Weights of a small mixture-of-experts language model, trained from scratch on English Wikipedia.
Experts: 40 experts in each of 7 layers, 272 SwiGLU neurons an expert, 1 pick a token, a softmax router.
Below are experts of layer 3 (counted from 0) of a mixture-of-experts language model. Rows are named router (the router's row for the expert), gate (a neuron's input weights, with its number), up (a neuron's input weights, with its number) and show model dimensions 0-127. Each number is 128 + 24 x the weight over its row's rms, rounded and kept within 0 to 255. Numbers have three digits each.
Before each expert's rows: a language model's description of what the expert responds to; "mostly gets" lists some tokens that are sent to it at least half of the time. This comes from a sample of Wikipedia text that the model never trained on.

# expert 4
Description: The word "as" after served, known, such, well, plus naming and becoming verbs like called, became, named, making, announced.
mostly gets: " as", " called", " became", " become", " making", " As"
router:128160103102112135135158132148121127135134085101085112127141156105103114120135137108142164117096121161109120062089129109165155131118124126154092077131126158106115075131132117079131140144135112109088118126117111150151082099106113140091160127140091147123139146114109125180175164131123199095122107150108123165146142140122117123143117102123129113143106128141105096135138127134118125193130
gate1:111130122096111103128125119148147087149148171120116148091095141166147097131146172139102126152133112133132114135109121115102150143173180153148104128157144138142098126150106128132107071121143126165116172132110160154105154132175137148101097113090180097137147089107157117097070153127124109137123116116184110145095132122126150125150123169163116135155106150110116116119142119131109088096144
up1:133160132121145125169118170142132075118134117122107100112096140104123104144139202153099116151119131147174152110126168127124137144173143164135075107135122109149106123164113105155106123129135113098121178112110168147123142128137128184155071141100134126136152122125163138072104148106114109146126115169189077135108136107135130124129088139120108142141145115135123118094152120133142118123129
gate2:133128093125144143142119113108125101088155155147106139141158123101151133186091143138109106129114149143130104117140050118140095141110149090132128125128127109140102143118175145111133119109121112127161133135106143104080187137153099139141111123146163145117147140116108113144118107131134122113131092095131103114119131086107106156072124141146111212097123142143177136136094120138165112118168
up2:170119137153148107116132139147111123119141097099162124140079096131108135180135115155163138140105122126143145142127144130149080105172147122167139123131152143130119161120132114107167137164131158109132155101140077152142108124122130130106131118175108108120178063106191142142132135154141139101136125093108112158124055185142124116112133172137133127123151110113081136141151119119148131126138
gate3:100127136124130099077137158153166130107118140139167139111163133165148111116117148136121143139153166156119169102131101130147095133137117103123166108160074098121151110151119129151117142154125132195093134147160079166150151167149122104127140095094118079124127134107123133119113110111122131157117106150120155119086171135153091081146175093129130133120088175144144140124140147128141134112115
up3:125138155134128165124123154136124121121136129135126142178104106097142147144124078110117121127100123116090113165131130111122134055110122129112156142092196133119125160114125130173146075163106088106123142080099118127148093118134123095143123125129134167141144138116093146138149123152154120099145143111109173152206111109148136152119097119132147130148129079109110100115127133138076116123155

# expert 2
Description: Mixed group: first digits of years after a space or month name (1984, 19-), plus mid-word pieces like heraldic pass-ant, ad-ject-ive.
mostly gets: "vert", "ject", "fielder", "onna", "erc", " capt"
router:154154110127114143106139098126136124129117076090119109163114106151129150110156128110145141109115115083114115145080123126100112157069142137101115111150172127145139108094115130111096174113156160128077171084112102132107111132136153116131129171115141094152144134137133138161155113155163143137141139128143160177154187139111108141115081126113116126147123102141147164179092139104129141143151
gate0:149136132145174161174113138070125109098162137126139109148148116122132143156141156125138117136120176117147135148124070149104158113140140162134136128098122132163161143152153145120132124140085090108130127147137178129146069129100123112092139137156104116112147126150124128122058135093155108146106138118127113112111089156094134072159116157146132155102153141091136149094154128119166149124102
up0:130121142186175130159137123088088085088143126151096111153096130140099133135096118123117113133131124102147149155151122131102103116120165155128138095158134101133178149135110173124094126134110080119149103125108154136132129169111139108119166114137065148128153120149091104139092072132136164101118140120140094121176129132090148181096144133131158135147143142119141157110149129120155143131146
gate1:163082119148105142115111158109095096129144110139157133109156132128170131130141129113147160141125101147083140172138103123099148109130076150089104127110123134063121176156123131125142125127081139125153101090104107076119140121136119154121096110088169137128122128111099119118107103093129110094150137157141171116113137143153127120164137106100136157116073125141157148145123113179102092114138
up1:093145146111134106160164127140103110133107135131099097111126151094116128117139124148109072066114156158168093125133086154138132136131134097118145141126061107121136123110117141132107152126121129122136121100143115103104075118160145110144146140151165094123134161172115122099124106120151126152115162090131144166125106110121168147137118103107090122087163146177160148110160110094084101140143
gate2:154104135152147113135182096123135135150088125096156144081109123137157065085128113184143090114129124112145135111141150103158130149136152137146140127128081118158182120153072130130142131130103094208159119105128153093150119131130110161118137108111125113130123156104098091149143120154152139147106133128139117121128148163109158105108132151140100092136141134113119120126132124095176099103117
up2:128200156168124143112105102160105098134135113108116150132112098141133074140124102138124178139129093128102159133141098093142126104127126130139102147096113147101125163090152090110144123109148103129157116116100107126112127135167093126108153147140120150153144129121167130105182138113106117094125145144146105173158130125058155106084108130110118140097153158117174150119111134128110118154156

# expert 24
Description: Word-internal pieces in scientific or geographic terms (alumin-ium, portfol-io, Gibral-tar), place names like Columbia, Ohio, Pacific, and digits in lists.
mostly gets: " Columbia", " cal", " Pacific", " Ohio", " Taiwan", " cycl"
router:139103132092145162095121137151143168143115115158150131164102112130092143114146123090121173145123092132157080120059088143113103126107114142158118075118095105114161141126131121103110115146136142105127144147172130115115161064138100132102104144095148137131140120128165092095131166174136141164134133128091137150126113128168115149093141127112116115144131122107144158139137155118120093136182
gate0:123151096140117151109120126121186145158154133105092129135169087141156112108126124127136088125143110149109095192111129155116151151121131169121139128116169133171156099138117081159086126119142061139139137148102092101141090139159111102128133084107149159099072104121127135133144154114145107121105148093151105124112162139081142109134115129139150138080088135144115123117133130138123146126115
up0:149166168135113113127135137119105114109156110109157121120086130123093153163124135127106184138109121104103134091116113100116130117093138081120163169151132126090124179081135112112141114092181165086163153141132119165120140131149159169130109106154152107133149115124114151096130100152094102155153148191130102103127068124168129130147128154109108154135121131124119150125120135136138105106129
gate1:138150130097152092149105124115160129113176151089168126148143135116142124090170142129118161122114138116139154125123129113126185076106142118137141128164148146103112187131120156147131079110102136117140134097164102122087146142119091150148147074150129099154160107117148160079140135115103121092102152133151110169146127127094145089135125135131120117117137108091137128132140116075085155158128
up1:152157138127136137128099108126157126148144150130154145091155148130112116108086134112112161163115199118136102119138088108119113130133152125110083087126115106121150119159136156139162108079160120145097107155111142118101176108094090138093156095137120118080125128105108138136106163093058135127147150129135110140146155128135116121098121095118138117124132108112136138140130172088115081117181
gate2:149147112138119123111183127113116148078111146174144106096159150115121139129088100175145124129151108103136105135137151102162153143160141136126125155120098117149123152107113116117122144156132149094132116143117125161176090134096093134146121118114150130176100135036119148127136072156161116107134105138124120131110143172091111135113163126149115166114155136095090097136129104100143114122135
up2:142104106105141158114140103128113130120141123148112159113139110182091148147057115125128139150134135158094109152107150087114104120166125125154140123086108125129132154119131132108131159163124121170148123140150124140198111113077095112120118184144122154118086178140145128141166104152165148103112106130096097117131103165119106132084148116150142144154142141118105125160100134128171099132124

# expert 9
Description: Pronouns it, its, this and which starting a clause, as in making it, which was renamed; also second pieces of names after S or C, as in S-eat-tle.
mostly gets: " it", " This", "It", " which", "Euro", " It"
router:097128111125132178126172123184119104128159124104154123128149115126111129110148149175136104173133100124136119120136110133114144159138113143151101133142108122122129169097134152108155114144153103143159146128083169097127136135099102108112161155112167109131181098146127128153129141096099132162137070193135131104111129120098120165148121124164155121142137096160169145151128151140163155153170
gate1:120110136128125103184127190164123107098149111147175089146144129112112091149166108103139124154114110167045140104159107154130142112131140129132113121125125112093100124108128139157138127109106164109111143154145124122148106126127130142125114150139077146146157152146125126090117130092152146095092154141127142127104080159100180114105139133137160137138133111104095129117070112155108147125102
up1:137095156146135128128098168147124118085092136150129121087155117097159103149146089132104115125089126133059143121132145087115109149150168081112105117105112126097135144109167163121099138087106140088137135144163127139136136116149157113132135134141086130116145174125141199097113157140093154174104154125117134096128144141113133142145120141123164143128128099160076158138119107136145145135111
gate2:109117145083134126127144124131164089129101150148115094111131179144071107139143148110132133129113143133126105123122124116160097123117120120152101132113149132129145091113168143102116126142142223119125123136135143165127043157119111147127115129135072146132111119090132110099175162151151114171124145112093147127094157130114172124085130130148098102115122158127114150148120137132108102137120
up2:111115147102114113131171094124136080142092170114149136117120094150105153111116156158158168151126156113153152124092070130140083113129090152113094131130118102139074135119105163112175140144092095160132164111140116125134141142096107144118128128158134104141154127121142142105115103082126123105117111115138143144137132147148115122131168144140133137100146086098111075140123098105148176154079
gate3:109161126107124058163117117090094151126132139171130121147142103165131136169098121151141123143096115111094148131150139141108205125126112115137140187114060125083155122134132112133126075107127110129152121115120132137121104163142163114138134091138146120145182111123160136124101112127130114100110149110140164114156101124162109149115127127158164128133155157137130130096128116111078107120103
up3:108161124080127106135108133128084113096125136155125128145150108125099189140104098182108105143102123089096118146130134110125161125152140104153143154122077134067153128115137110121125132099135132138130127125085133132159143150111126119145153097111124116127186115086162123086103144124125102110128145108148159123142109107140125164130093138176153125105162127131144153075132130082088107126081

# expert 28
Description: Coordinate markup bytes after degree/minute signs, "JPL" and "Lemmon" in asteroid tables, and middle pieces of surnames like Hock-enh-ull, Lock-h-art.
mostly gets: " JPL", "km", " Lemmon", " Density", "enh", "DST"
router:134122148044127079144128142145091104132136141105140089142116123121124162143160144132125131130077124097129140125168142152169135103135109134129149085148162165099148130095168102128134157146147143121122139129088141089100127088110139092123157123131145135154119110158121129160121128108058103084115125142123153134100122122164108156150142113134120093147168129086127092090151128143142133141156
gate4:177141122112118138095140107125096141104164086121118102136122133169171115120089088125123063139132124109179169108151150149132114141168113139121111123129111126085126104099154137170140129124141126083095152107160116160146100141140074133137160152140143121129154127125129173133131162120111121106158156148179139131129111139111117071114105154124146150102128088091085132126146139143100116118100
up4:110106126105115103162163127129127109097155116164149117162147123142132116105098185143101121132119134115118124144142113118144125114136133158131161118204129139145131125133128113108108160153097111123110150121097132105144130142133147109131077146142118167198094139153106096157111133140111146136149085111142135163145137064134085122164128149078132120060145090119167117107119124133136123165142
gate5:170098129137102154145131104079131116098088157131102122153136163162125128104131112126084126123117159102127126175130156077113093141163116132147079140122171137088087113159127119145137116139151101111145085093156164128129112151085116118166122133113145132146116186135123171141126123125132150147123117097129132089112161131144122107172159152155094128139138171134165154130124105148111163145125
up5:113162097143084133107150124207146112120115139160152159114126138122131121137113115119148143081114113121124113131119106139121132143114137128065123119088130175144139154123137119116194157132141136119065151128156091152132203118131163119144141165104113104116131137109125114175152135136135090104114121134094148137143141102114085120144089106115157135117121097135121125120141172092145127137093
gate6:117138130145156128121179117109142101164073123156120118119137138129109133098127106173111119131127133112102137147121120085114119117091155168129114131132139165129110152137100154123109150164094078152107108154161110137162110171160139131138162065130146155142135083125129157085137141178171163152098115143122099117142111154174143116115091086141128112110148162101103131122138152159109122137149
up6:085133118110156150185149189135128144116138102150156122147114151118083119140135100120105105129153066105116172150168074134126129168107152143140111095157140106107099110148094139088120119107113143099166123079099121168169118112098163115130134112155112148114129102126158105128107098108156181121127139124127124154128124120096143133126129147158080119121132132126144169145120094108130130132109

# expert 20
Description: Adverb suffixes like -ily, -ually, -ically, -ely, and auxiliaries is, was, are, have, would, not after pronouns.
mostly gets: "ually", "ically", "ially", "ively", "ely", "ably"
router:129159102131118109157113133152182166105105112145099145115099169122105155105133093132108129175104115129101133138127149109163110113101083060141179139096136126124130103141163096136129141126124112175106150136172119153119082137146154105162163130091134100136103144132072132082142115131129158122151130116078129104119140112141150106128181111126146143130121129127106113168150153102129110110127
gate0:145084102127120113150153136097099113106146111113189175137133108121135138163126158177047123132108158105081163104102095123114127120130149148112131127136139151101095126163106142131111136085117111119114150079130131109155127136144132151093137168105118121121140070154135120184113115117138140134136159119115167162132118107143084129120097131133159157105136126114138115076119123138115104158133
up0:161110167139124119086068133127106144166161116131123103113118126191071132129112104060154105124140148127156142116120142158146110133123117142158110077120127122097119121134127141110175100161099128149108105142169130155129115123127147086112106137141106092103111160087121099137128154147149135132121163140121091138085103143149139144148107106097109150130134121171157133138131147134139171138177
gate1:140099113108163127129068136152136102116131147107093099082160136175144101159134120075096092132146127130136138131110165132106141120120135137113120140145121163109172187154152153120123135162109146151100129149148156090093133138105103184105131065156142118161143112095121077157105128154138153140092146125168125104129089127156137151157141109133159137144131107115136116139123118106138121148140
up1:136123123105138139153148133091111149132127123102109140128173127132167151146092191090142109157157105138119178125062156118127140112141163134066141136161125136109118149179124149112150123151088127137154134124145126183131128132117094143128128145165135094154141133097107131145110168146157151106147191174132163163143087109116114165105132110119126149104094117133126118145134132117131138109127
gate2:131133146099126124159062155147129111124138131126161099106131138124108115092087132107172088115129120136170118116101134134167165146103140150163131136088159152115109098116141129161124105168112123165094095160172163132128125126090125177122143138117110112162111170140125137138085133125106136086096127146160144122130103136129080148141109136162120109124142155099091136095136103160122119071114
up2:071153118129089103121110121137179117110151147170122138130098155110149154129149133122077115135095107101100123151136124138160070147077097134084132099093139127117126103105126154114078142114156135108078075106173105179120106136113144150150133152142138139142145092131142132159126139120110107092116138113134150135108125146128147107128102159181133116133125131129128147085117102144103115116087